Weights of a small mixture-of-experts language model, trained from scratch on English Wikipedia.
Size: 14 layers, vocabulary 6540, 19.6M parameters.
Experts: 12 experts in each of 12 layers, 3 picks a token, a softmax router.
Training: a variant of Adam for the experts, 533M tokens.
Below are experts of layer 3 (counted from 0) of a mixture-of-experts language model. Rows are named down (a neuron's output weights, with its number) and show model dimensions 0-255. Each number is 128 + 32 x the weight over its row's rms, rounded and kept within 0 to 255. Numbers have three digits each.
Before each expert's rows: "comes before" lists some tokens at least twice as common just after its tokens as in all text. This comes from a sample of Wikipedia text that the model never trained on. Tokens count by the router's weight.

# expert 11
comes before: " ", "|", "1", "0", "2", "3"
down4:151118165132098111057090182102101114076189113151133175049068171132131058109144091136089106072154136124075142100126174163183072081147109098130107058146163134114112150122119137132082138086122157131154103130231102114160119111118138125101092108120084161101082134103060174086073103148136115100175152124131102137131110139133104153159141134089116162096153146133118080098122098167182169140133154117134173109106107102171151121107121114125108104119106178132113127093136133120132114109204137155153112172070112071210099151137151179141157122149107126087105119128139093124117162112128079112124086143118083149107161111090142206141132136146137134168117132102175160114115176118117167214102160126141109190182160104095107140091192133122183162112114105134166082185176107170108140204148118
down5:094145137109118125128111123167121146130121139123119141146131172204165146152093131148126155146128083165095135108075159141091136120119105098151165160162153145093168141138147087178121113113133119146140111086141105103087154120149139122113084136113153135090096092182135173089037151148162131121086170120144154100170093121113094083082154069130144175157067136082142176095115164075139096154142201144115156147188125118159111105144113106239110068196102179124152143140128094123100102146156156158116129116040132131148124123136134111114137155109114123172094111194143092164154133112084139154104066143139163090092084100084166157181161085153113097086114130146117129192142096145063125138071197152111147143104125073210181165125191140096139125118204153138077169106169167129152147147155088
down6:088131141165118105129138162065138103126097168088083130141118183093124118114110108108124126126121136116121105102192172084150138134131143158161151098160095149134068156105152131137159103102150133156097129149141089063129217150125087123109138141128087119208104093141122139161127142099091142084130138133134133091136122106096125129124104065134137100172119175120148096123141123089047152161126180148095141109110155138114133097094148136066197124118167059137084172120153184115115109086118102157155130157184044108062132082132127103113118113067152175128122131132113119137181156107138133093220163076118135106079188148130145070154050129180089114117082148110093099142109188141103176102090147183127185088198119119141051112054097142185157131126103128100154139092141156104114185146162126
down7:141131104165060098120111137100161117156093149030167152086142185134127174159121089135122140128134125194160120091119151175114036109144142133116130140041165154120116146136146125111048106127142147114089173119129098174141104101099130121090111165155131125108110145087148152125107113174149071129154150122161132095146080158153097100117161116079115112073142094075162159114155184090066178119115134161162179099103180164158129110168093111142168141134181156182096133172155184157150132155093162113123202140085091159067116157116111134118127186136152116058086132126130180184151117098124145122132101132100106097121130146111137156142134142163062058211147126128087150096075101173122108139135154119138123105089166176096102139123089133090118119104143143203103103132152132189138191166119087
down8:101107134141126141166131124181133149134125115154149103174088101094163177147121155077128126116111111108091111139054135098118128136109154098120229125158083117171129087135116116088142153120149134163176095169037148141071106081138053150131170134062136127152141112137096171126140160119111173126082100165084135192099132064080167106104178134131134169164137106137119112125128082129090091164115082102115137121143187076140040117104135121129152162126168120190126057128095137067143144072107110139157086078142174089186128119120103108161113094088132165168142097170151127095196132143075108109100198101149096110131118160118145147149131057148169163081147085173096160136147060122138145123160131078164108104134125052090131121110072112164121101135109129158110153126114091160149083128104171
down9:105163112218147142122131111125166061133118122182130166145113052097123097169136100091114146174135097160152145180153117116123152100169149131022133091139116091167103172137119116107092168163113138180158165137127113150076187172066097132092173059087092148093190144082128134148167103110122159124177132073062089155134085120145119128136129189127143136158122135116064143105113125175099128052115092110100094129173102100052100127139086075076131183031107093104116188148177108112116130077096098108125094084177138163139148126043126109131201091189111131139127140171110127119139157185101110122114168131098069154126160099151152129109160150082125119143101099126150126097131100132137112130131160102131151108125132111152112093116164142132073173112116135165165123122132150108124117101144106
down10:120108175165125104154124099119107147140103089121122085139122163080211146150144122144162106077145160141123067171147133131122124088130144126116124079160186102139127131132147141160142150154114082166122142149049119085130065123170130169130124100115169041116122117077145074117177096080178090092125184116132145163093130138086139114108140212117096089151114153204130070155144111139134070165078086145146102106132120150075146126190096156073099193115155127157126086117151120081156132158154111135118115161174107197045102070141126154155088167181075139126130142133085159170173132128165149177155129122146186070152110086132094112138156155096146127067142106113110149193085172109120138107150142095160134111124109154160160091192115107167134128128120148128081111176117058110141114127134194
down11:147143061074074122131151113090157156120182169070165124118139109127087120149093122112073130177125094094132130092130149060130154136172131133140145145137149177109090142164150108079069121155146138108146149150148161177096138176110126120118167183172132094139146155087045115033097113124099155151099156096119163108155101165119120145198145104199131141127179109131129164114112131133073108169147116107149185115143135098168122059047137122160183166144132106145114130200132162153096132119081133135134121112092111104160130116093146093105173079160137153178160154164165141144137126172151115063093150152069141101155120097192111124072139059103063110144118116122134118166177150138112153156122161117206164183125115111138095170124094094118126111077153179158134131149203106116190173116121112
down12:126136131126074138102133164167119097087106137059078180168157060111113200171141097152153119203108165095182098112148092118200137111112077109103112113183131126102136158100098128082122123130073111159115126126164185122115098207110139170160118103124133169114146131136112120080127133138132123051104132128098110156167103038116170140176156179055142119108149129139079095089156139150071188137149161110137073150099128115154147167119129135094118105124118145144127082111149163149140121136084134086113137093122155141105177112145176148184084150099125161136074159110126111134063124084141108152103193116172107108164183168132193133083160128204113088132096116103163126079199127164122119099094088114095175160136133140130108103149168096186097093150143130071089122144122174101111185144093114
down13:101116120201165139194153131173167089110078109179120153085085163196132071121152148108197147116128100100144115125118091125179151132104140188106140146093092095153152111136130135099115141138139180098163103097128121113095134147128150159155130122092171107094110117162120156164146118086041149069178117097135070101166141139135164117113155155141152095134165116105180128145115152122155183172162105150141114106071145187122147196132204105167097196159158139111112142097141171176152134119047112164130137158086119169137097151074133092112159145156130125109162145127172072067090155058114188155118062132137158108144162162093082119180053148131127185146129201151155189173129112121187113134128094160137172133150128117133153135108105148099158146105114160125124114075055134131122113158147115
down14:133108174082091174154142147109170139128145152085133125164126113145130170096096120140132140128102115150203096125122103105092161103158152137147119108154130064133190072129095134160154110113156158096101136066136118091141128069138132118145082189153107138166104157140131134129157176145172103153192070127147102133143104155117132161138107193191154082135174179134163107073150134144073161066110076126134110134091127128127131138121059189135173149147163159142049138141100143165135057134147153121143130126148135150089114161133127196107156097166090102130173087134048121128094082144118133124120115152114094119174116148144092116104088114125124085151184175080123132107157110171093106153200117103087095124134129151108121094058097131102080114145108163178108156188158178135124098222021149
down15:159083139135130155133143123142116147147069082124136164115145066153108197113106093138172150083152134122193131070131139086080172141085058074111124086132169153137161093198092135131141151088122133151114074099131088107189147154137158133157084102095161092095166101103155078122127092135116099129130083126133061163111161141137097143144109061089061119106190150084130090099070141119194192144143135154066132105134159141082124114173172131091109154141148114177141123081153092115113097120141137119142123144155087132113131104149127112174130134064151068145132136120112065139125170142153196106133105151107117130108114128112166089081120081119115103185094179144192153144151128116079159099072116124162130207154137156111157116129073119071106124160124073184167122080076142115094194157095107

# expert 5
comes before: " the", " to", " of", " in", " a", " by"
down4:088147090090154103128146161155174134125081113147131198103130151122096147134142121187181138147126139145143160133156147132103193063149110168130159118142090175114162126116204129083097132136096086129102101126097165159148102145137132117135175158179127114111188121118130100147113106147128160134159142151192183144102158117207097171147182135171104065109126134132184096182178065132063158154142144076164126167147113088131132150184141186122153099173147162176127112124162147145120137134096163172147139087063198111121113086116177084089160140081133176160072111109164177099117052099131174151084130151092163150120093084119145144087125146073148167153094091133161134169129075084119115120090150070106123100129097150113119138092155135084101077172168063138125118118129066130115068106129096
down5:132088116130145145133176128143121145133181143154120136076163104091075122128108198102139112052146120102103149142099173100096142157136119147144095158105131128144148091137148078155132075210108165156078087154117162150121138106136141158142107164151171103160150152137160125167110140123158124066090072097109098069138157134138093091122095089094107066121147112139177061190152127110086160150155178113145113118178169152101133058150108151111168136116161056137129170120096132133108148076110135182171133130160107135063105031152155139125172157135120174115120056127156152095095148070113108115138114179182112123156196192179126139108141126091088124078141170103045145126130122192128139111132111183137160143103102188093090160065099106124118139135200097127099111100150173119138127092124102
down6:108175099154137155192146136133143106152181143152152131101160143156089142157165096167105163160143076188076155176180179114072104039146181158151139164120111086148094184209116133127084125204086159154135098089097107150062106110160123104076154126156093104139062148179103067161117102107088177085171125138102175135155150110124148187142159111102113085125088127082193127111162131096102148154155134142102151139125209065118104151089159081132141183151113114149115157161055119161096127125135137121099091187112134145104138127113160157102111120134119068141099091121102154091115142067128083136174128127150149158169139168186157119122129077073112095089139139124136125062120138107148121147182128135092112122117095158109129126128111132117132131134101176079094148144062182104102137082163111
down7:094074109125101128163143152155089152128109108137163090110167068193133129117078170113128150154160107124103118122103164061088180107139181109159152130129124095138156163127163094135124125101158104162111048169169109079122101094183143146065138076129121152125126084133160108130139098087115205151105108117079093100103139177107106146096136091053137126192139120144086183140159098106131082120133134176133136108110135088089146105141130157105128122168192137090177147113167192073138136124128135138123131134159146090123114119106160102110074135131043060083122069144138139112121165080108093139159179167154092164076191133093097114136098144167190181077139102162148095058150101149129165110168152109133129206086120070206136127078126107095125148112148062138134095093141140121114127120120091
down8:123154102127152097149134118166183105143148132168164086156142159157141120155141112163084045138103134189137047113148153128154128063081092223140120137058108122113140112121157146134101099116115130135153070082137118146191149109089109127096085133122124114124098150113133129114101254054056153146139166102151127151135124157097088168123113180073100132129130169143144106107135085081080136113145114144152134087120092079122164138164096143152129119151119090148137173149194140125150125149187109130161167118073158150187105095081136125151104166090158113154073128115194145167177095172141150125128129142100144129091124105155141105158092180106186172181077176120163140147133082085145112077204112091136135104120153167110129167198163107074110117140125159134179151120101135133100138138176125
down9:108191106125133113131130145166158118088139133164121106149146175125099108140116172117110124153127107160146118138164092125149154106108139095157117069148140136140105101081162131144189165140155146087082138101113162146098105181150103109164156129153041063122203112107113174152088133165092122116138185128166077067119174121145157175089146151206147137079159136109122171145178160140102160105100124161157162134108098166121106160078115143195091130177080097185143112086112132077169138103173114088075133171124067150168171066119180123155113170074141106157104141178096114144155073133114176130087126092174106100105123070179141116081178186090114116162088154125147169132145100089106111162127119159108180135167101177178119136123166137109119097150132142083134145134139117177170055089121055
down10:139159140102060184174140139128075149154200112130080132169132089092164113087133088143121063085180176126110155060095084076127092150086114080131128131105081140141066123103109135091161133179142157091099149135113155177132117164077134149077123147160122143111132106085166120120102137156179115146161117144178113146172149137173122149156129119075145112127135116117110160091134145172133107155130176129103103172066117122212135148110128109165113111121131139112124169110107052133117167139122072168154135175171080097136120164089105100136056126153209171149173095189071098131118136129128124125105242167096152078067138128117136073095107124127101077178131174161133133093151100073114122139120091151118112085196160110089123095177136111113150150134127087186098122134122106108098127106133164
down11:097206087125178117191112150176148135133115106096093132136142107120150079141133077115158110142107164158131210159152134085141125062122129099096145109140167062117188132122072182140086182144095125127153119145172139121167137061157170090098088074080134175159176121141127065112124100158191131121140086142172133081127118124081156104144129129090158141155120123163125159144137137133090099138152177166160104091181084112205109135165137164136109170119139070134103145069090123105149165152108126114148120096148127089169131157125116080161053138136080186132091100097153096099155125113142113182186164049082077134142114154109107126196157138135160109071132078181140123113127083095140160117140115205123111134140145102183148091117127058111118143143110193127135130155171103168137137128149165
down12:126143122135132087097131117133133104112155124116128067108140117093160072074170110159111158087155125148176134153113099158118202137110093151153161102144103125136197130148164160142164042113103135166131099098136120131079166180102130081151067112142147153108136102105121113132156058063106100126143065114114165166101134126085080130082140094126125069161094132123113056163107089125074122128176064161161141113150159182096156079098116102148083111150142137170125130127104134107141132198200111075105167124104118155105121110156137177204144074115108110127105119125142160134076086080150120162158136084100101106094121160048157157097144161137099155116121164094145202103154082130144099080105130166089106082140069112087118157144191105177141110093172156147100132187131150192139064125143137
down13:117104179141086136123163094183092206117148150103112175115095104101143114173100134130184070151172119109166183185142131118110121135138179125158106133161192158090111071126156105125144052092078098076141130126108124148111092070159131107107100161079211158138037124132093154099135112091091156164107187113072111128086106117105085068103081030146138145124159121165109114097146161164142125103104148150139129079089185135137161102056082154109116159114109117129098124135166135145169091157123089092102129155177086134131155151152136125095183160145096148121160117117123154087102093114097158126144136085177104154133142160174145148135181137126120179150123147117145097099129178108185124119090105128156158133108174115152169147169139115063170143158127165108115093159161161113118182099202179
down14:129103114159090128148136071174132114116112188146147174119136139134053101134180153184187117095113123142155161116127136107105101132138083158118098088127162142108169171189165164108101131114096163159109074169180128148086185125116148108146144109163170187105152127212136125128059117115107152125135084093116115092145117065126119087174116146108105070172122126151106144132134146085059114136116113130171122133142142155091143161136156057046118117067154127090099107150097155110123068201172132136117175201046111134091125098160155114179063122115119108112096114093123115083184103077101180144109089117134136110156118128120148128094127161117138150126121083123145138152130112148114151117072116115190089114120147185152106098052126137117141068102132058068069113128115054101110092137123126
down15:076147209113122093079084121125157127100123128110084113192123138111116107130110161075143129214069144125152103143154070168091110072105167123151132139103122107087090118112110080097116156137110148176133081141140119153122170127147105118154135125132101118119165154185106152102185090136150113149112144106190123115089123109156185132106062151143122166143105096220157163133057074151223133101116108073137120098145129115069150124145133103191109128069092097142137104149167159123192148125123157122156119165108114141128113181124110156116104091146172065138125141109137093108145145153148091175072082164148114170185170082111189159175122129085129108136105100134175119137097159113164132123111131071109058205119133115155124167118140134188181126129094135138118182124038100087108127135094148

# expert 9
comes before: ",", " |", "\n", ".", " (", ")"
down4:111086131121082114117157163145122102072133086139167121168072092111130087133144144117158161138082173137124133129106103180136141116139204028159075064104080183127119087110091159157177127136153133153151117089082136083087139163107125193166139145053124151143084128049109091157134088128107102107156104162138106081100108147118009138090129146148155077157137108102122132150128147124094131109118169143101095135100175143157088180181132133109132093094111114119114176119058119183120101112217119148129159136138111119150096092152106160101090145131145090113069081168144140097099128146158103100142114157137141079098117125106124103123152128132119127090170151168136091094113087081102130081202117063094107085109109177101091083169146077124109124101080101116096056111154132100118159111150139
down5:149069119129124131112135155105078141148134127121195114182154132104073132148132199137137116107155102113127137125147146065126084089139093131096167129149151114136124216128177107112136157110096112182160148102122142127183155152102089128121078087168117126082076103108115113088102128114174182101097137168072160171128128132166170089183070152137144102105132169146123215117118174143084109122095111139144043145117110199096104091134118136127107195061121138130119063189138145131167156114156146162176161100162086125165166136150122130113151129129120125107130196119157084179092142175104131162112147176141110123144138102111116135188158151201115111158134191103151137106131210122117127163142155135186161159134122158083177157139156207109156106145133145052099164133167104143126186132125060
down6:145151089119124099129138120149139172121108141137108126101106163119114114107111084139203074142184202144111062155115064147130142104086132111165151122106126115090094136152106169146116044135160111114129163168126086091137153090172133132222121199173130181102113136112124092116126138161140129153128133171124142083129170139100157192167114111116157152112114120138112183086091197174154101144129162109135146134122144116140148132135117119165099100119132087087072161158173119133206193091195154151140158074070153131173092127115127112132172153163062134152139134138135127113217160159131031127144102097127139117130057109151152191212111166124102134090156076132126143092092072107107145168113150113121175091155101143124125162069124098062097153108167158105128156104158141118086094105110134
down7:115082105116144108100139112176158157079165134125172124149096095123108109152087099109116121145166133162103126113127117156126137123124135171137212170181132137179063099127143147110123066105133115169131139124091119117136115149137101159121099197206132146080101137206157142136126148189113141120130059115121139131173132178098123058122122109157148174169113147093178118146034097132106104117144175155145070119076106089179118114127086137142064098144122163118115119150073123155134122172129163120122143147092144095118151121125128073147112127041115102097163131090152103070158121141048096119185113177131129089100104109141159124113132105184133127092105118192148124056117175063108156093122136155113077172085125132074198176158137090150118149112129186083105128115156161098082142184139059
down8:087129141171142147104092114113144154112134123144199138147129124159144174124065114078099203136129153153118153125128186105130157132164094138104090148088125126115167060101082165096134107121166070161131129086149100118109139143159104126146164115151148113118095121141154149093153131107080109081105132166127128130099104080136135126067176160109186097182150144166147148155134099138119150174205116087082162181133169110142101186073141180071157101056125177095141143161104145138099134139121139130168155085134143127183104214108117111119124097157124106139108122191116084086122129159110092127110142138155162111144069196097128123157117095144149120085153157129123101223126134084170082121109078179094161108073143061159157164121079123202115137191052120140155123145125096079167161087176126
down9:106156124113171132146092183142125119105161087152161106124172143132157148093143188138082111031148165119148168088129204122113165150125110116106084077180138176125071122179097130142122169147169113068134163123128139091064090078128099121075082099066151173148140103108122157099091162136168090124142140112147119067080158120135089132102137088122153159117088125128151076113109099135109121172068128093111120134160208127148125129133140142117106109163102127083095127090144083191086081115112118166061162159124140125112095137126129124111137134124109113153073115167112102180092092168142154092116093149145136121098096188192183064128098122185128115098124112088117087126132126162066211142157141192118077101094146103149141092054101104130136123131157117184131036142109138169160148142145135
down10:090151119155145150111109129140162096096122119088150115186147128182134151070120150120152110099085130139124089122108083161153085138143167111167154096083096135111149113200122056159141110082094090148092124117087138102144148138164171101160146105161106076080133176143142168083129132119100126177080167155111119140108166094121070153123099148161153139142204115047117209077081132156220131098136119103097082128135146140163068108164115112105079153124181158104078134192065134101109151089095187150141183087162135120179102140126104141058200182132104131127154131060106077078137114112188188117115176113102132057163126115136093138133161157159122126128147105136101084115096115139101102137144116192174130106130122158155111128124171136109116114098147135113165111098142176176102143070115157
down11:141055102153138100136103126128177129096102144150142160201169162142087091104146095104147143189108133144144080139120139122171163132190153126170101201107116173177153161109097116176147092165160143096105124097130129089169118188175132202083119096164061087139120119116147128075101069087051112192063164152118110091119092144166176128120156140165084122110158077109136177111113097129118169176103163125111156115183108140185100086156148105171194125153141136159124125115112081199140135080142182145088130105107097092136126141125129166169162126197149080149102129098110113125139090085099123122166124113120134146162112082168128146125134099116118087186157117128069152113176183153140108093121087096165120142107136158154169131135128118156184194122094152072138128179120124069089128095099093
down12:146084090143101108134158156186104107148152169090136133099136163129102099043097108183165130091102106134121087141133130119124085137139102092142127087124063049103127122119133157132116116115124113220083125135145119137166107108143104137067159091124120160108118088179098113147139132041126100208122082141085138173138150109142078144101103100075105122158099159102141116173159150120200135115126128121080163133138173134094101167111136133082192078128124129163178053101061158135152205129113133110093079154114155166071131075115175109084104137106120152140144158163184104108112139122157095052174177119106072163100141164137105084137157202075153142158138130151091139097169136135127090091150096176113172094136145153125150101150091130124082133136153105170130106095136139116061156077179122
down13:080140124103151157144099128109096156140184158147123113182139129195176142125128136139152159191132073144107141117163110081193170169150143125073179155100119218147139124159179164083108166091133145127157106102134158180078131154135097126114088145135100176183064120100128146160154162162119160134150133112137093092133128136096156073151149156128121198114108114160139126133069132188167132119111112107175174081108112114141090083122105133098159123136124142133202132156119098102028071162116138158120099218179139157242105169205158132073157149172113117145099152124118128151092146130128179125204132105115143139115094141186102140130141123124139135163113172105157145150141168136167111105071126128134131112181081090149138119138168150094157133167137135131199091163114161148140103150124088
down14:132151141114110134127160148061111067135178111169111083101132216140125164113140130141143111178104166124156141116123130096155122172168115128132166144104114143181178134139129109178107069133155184080146140114088109133117153148106173129135133145155136113087102094133127124173084106168165141076141094060084187082129180180167106112096117141162090113132151108139115100146204154128150139148146089070111141058124116181117119154076147085122153104145143165170196121056094086148057120107132150139104094159113096120083146104166075182070106172135151127173089070226143095133074120104144157100075171146099142133155139150110095110148112122122143087141174149120139127113121127146101157183133069157059116080148129159142120128150117086103111062186137149156126140137123156157098131161107212
down15:128145097160126154151121098187125179100174105105096131094176121154138150098070125128079151202131075080080131158150102113144144131144144119131103108117059133118102131115155106142090216130074077112175143088094116142120118113146166027073128123104110134137044171133086175112121131140130136144106048118083139118165118115121126149124042141080139099110068120090095129124156107136095136117163213169095144137114142128104072104137175079063075122112143114170056137160116171092119076194119163153141151139113112158146220072149160109135098142109083183170119153106079134081126142132096136150109112143116175148099174123111156125131152143164093150119067102197101149101155148166103165115113131111109172113179133146138125110169154115141097169113108111096135125160148112171154154101142130

# expert 10
comes before: "1", "2", "9", "3", "born", "n"
down4:169135144142123103123118118119130109109097144090113110132146155150126075096122114116160166187110086202138128077108117162104086048134095130128108142119171054102129122126121153111165149116167135132146103129189154139134153158161137112150134120095141139147151111063166097084184127184136154169116066183125118081146172135081162088127157132083148185101173143153165158111132123157086137117114137144172157130105132163132136187144152128169122156140074091057134126137080145151126154097057124163154102156110111099172140189100134208121132073120208124178122081061128120110115135168218128198140100136164173119144119134063090170056101060092149097162128121097110108148126177125097123176091117101159123079130097089190174109085102085139120165119115122095151154126120144133192115154125164
down5:155099057131170154144107188162128056139202129113133124154083101167171197089116106074148098123154109127159102169134096142117098179110153119044129164110128158127111128090156140140182092107054128071125147124113111099142078081146099159087120046160090129064134117117136138098138090123155180119121112108175109099202146106164102115151109179135186147103117107148134156118196141135125143134105128125075221095178122105113125090133154163116104100150120093108138141137191126104153116156130088081102043188116108150097131128110086154115099139167078130064127122103123130196118137131163123142093148152161139197124141101129183135075131117126138124166119095124103086087148064130147092148050153104110105112102163141138138074128137145132163152166146070091134136148145108078127084163090130
down6:132114119094135132133126125142146151164165103150093127193143143193173096166158088099164139145121116094159071150111121105118105153134163093140113137112105139084139121116152128140125044191159176140111205138131122157168158100126114140173185151118043181144154118150131140177149085136148153152091128109050090172165119190108145203163128115109103149131062137190142096154182105144149140115087162176101089124118157126093093129163073107152058134143125124062101141147091119068114143137113144149123128121081099154162124127134074104121119185077159095125122155177118141195196139149139084106080060134127129121108105108176106141121160161137132104066159106168117119076115160131159206156156112111162077171157121134127194113085138062129136096081166109063175141128154142126132108166128144
down7:163122185159147122117144175110079187135152134199101126133082123158121167132144116161106155168137149121154184147130105095107100077152158104140108134181177091071110149107098142158154132140100132106209119136148169054116115141136131144117184119144083070139137156152178138104116135123153104139150177080122094144148095133100147108226125144104114078122130115162139150073101098124141114150106153179117116121127147126125136144147108086083137071093124113059118156104153151103087139120164109135164115092174167153045099125074200107070133128054101178122093144182086176133146159123158095174107111131138124123160142084120065145169072098195133112163102087094164095144112085133123136114141120167149122130066088135115121064144094111166134150148059146045153118174171139146179137088133075
down8:162130129142187129141094123128103097075166146105105133098086129140132094140081153098087157105161197112076174177141139144146118148154191134141157103115125114101171152085146123105056135109065148129106117110111145180107186181165102133149155181086154178182084109093080134113156133141172139090107100119121082102101085115084077192154154116127156126206112198091130092130129136132146106141090127084155098081112130092116135167055113140086119135079146150109140107061134084112128183141114141158145156156104123152102146149150126177120184116136179161095109073140087082148144139136106170195123143123155159060176139150121147130106126163109101116117114149174130071094095182183104177087147125105111120105144140172118115138159124139150177141205134119089145034090090055145131091130098154
down9:152158137073191141117114092135137193146190133181095122118159104131138098091161134142101134122138060179079151151122102173167108096108201171136137164089163156157095147133111149162121051135163140181118129131167127102152094149127111113099169136194097101143146119141112087184132083139111121136119088101065132139129120111103040124166110092115093135121112147127099129137126158142100151111111114117084166057114078126043158114102117162159119162136124101084093104187146147142129082049154156126141143147056126132151146192149090090140140123193076139201119144094122155171122135109174145135127122094101173112082144116098146151140112134179118167164138125120151168174089165178177119188057182134181120144142144132168109185125187116083116111142130108096139067106105161192125140164115139
down10:096120123082172103065071152209118154131140105128154227101113149090128106085135157150132126159166130148102165143126085114180109136137121182133106114160077061167172137131126075140155133136136142184160117201138129193107153149096172089153157108147169077064177108127078170081077166165111144142156146118127130188124122119041204155128123141151142119150175124167128165141163085113071114112060101148099115091040085106117147175146124098125169135089141126157138124137117119122140080116131066077128117174110111109184145156131139126131106082135159135145129159100184130173108107171135150102121110148108093147106140096096183106091158158153199128176100141100076133108108159122078129079111163121135154140205138115163083109151150169135138171165097136088163121133147126141105158090143133
down11:200095150112134072142163119165113152152168086190126101174100124183154111115134160125185110152177127186089128175084182146097110135158136174099109151084151131153184128116118111139184153151148079121144121175202145157139139181081131166105140109141063097082132100152155163147136147105132158151106132069189144133114088141083113151154089136159128192136093124154108119102143149118177120164153113069113140133142148094144134194125178153136114130139151114140083139108067079144087095149138129104150117130022140073199132173181192158176162124135167140112133080074126094132087110199097126124113124157105086088108155142169142081082124123146169132145101131101126148099165162115092141178160086111199168165079141084117111114134134146129163188162119122157138160104065143094147101105113125
down12:166103111187156109120155125068153139110102115126099130136080127132128109158152090122162161134087070137158147121150163130104152107099084101081157127123126171144135141125141099119161157183149145130136148119166152187193115140126044141165157088134079088143149112151133131129178088096132101113087148122193127187090112130093093118112113142155110126120180137100084090119115103112127123174184124165149128173196104158145090162158171119157079118099120149105084206113104122146140120163161093124206172151183112054139113081202163179144172141155112077117177099186153113114159147084198100109145120104155116105170172154146109145114150187213164171150097126140191102166099118095151173174144173110148139100123146134152085202124158162131088075123120105134117124171118122113104187144071145
down13:114141116156158181127102133094148155184073108143148106044114077109178128189108096149161168033130102147132131166124142168145138109141108102103115085092189159157154052142148172132189161157077124157123101135123130124112085128192146111081166151153119141147145143130163168138110117133146096163085109118129124140118094110085192068103126114112193131092091157098090162156162103103091066111104086066128123086123143078112134137185117183106149172129133166115029183145125065152132092156120096103139112118173102125098134087126159149139081125063193134137075113162130217112133104102139104169092167118157067143129151149120164183107112156149152162130179100145105096124134134115141147106111186136168113110132074092134141099122130145088112122165086169138164100089152147174160138108156141
down14:150135132130099169112123168174132120112105100171178124138107129091172118077123143148165112133155179111172144127181135137147075075102159118143037096104090187161172171106130116066075155118126059161119099187093143139152103132121082089092071046101047077094150141130127127146143138158142126094133124092127154097158152112110107128077141102174159104096153142076157158143142105122122131110165134069145139101137099178102164095204156114144107187101119118157071153128165144153125080158121115182148149106073141127111171096183071111105170125074125117202135098099085146098134103079113122144117166116174152134107095123135157178100159110106211087126116119204085128109150080068108134145153143135093147149134105126149162106119062180137127146141080104160094189093111160129121128094127111
down15:147094134150164126067132152074158158132152131112112172192154097105103171163086157091139169113106137166133137178182155123090129135170148098174089128081105141175147115118070110124150106141122174158156129073162161127120136172159113141139093122191213173084125107087126123078157135133096156098119043079084096123149156139167151104150117105141177134059121134173147131131138113151138189122167170128101143063160145139132111142166196129150178137064140115161107083059103170178056120052150107144115104181136106058131112155158135115130070098072154100115101137128100141091150100131110149150145143158131131157187139156178157146129128083091114123106113106086115160128172162115183133105160093147161154141168124130092087093126194113149155100083073127084049119107145091104109137153135141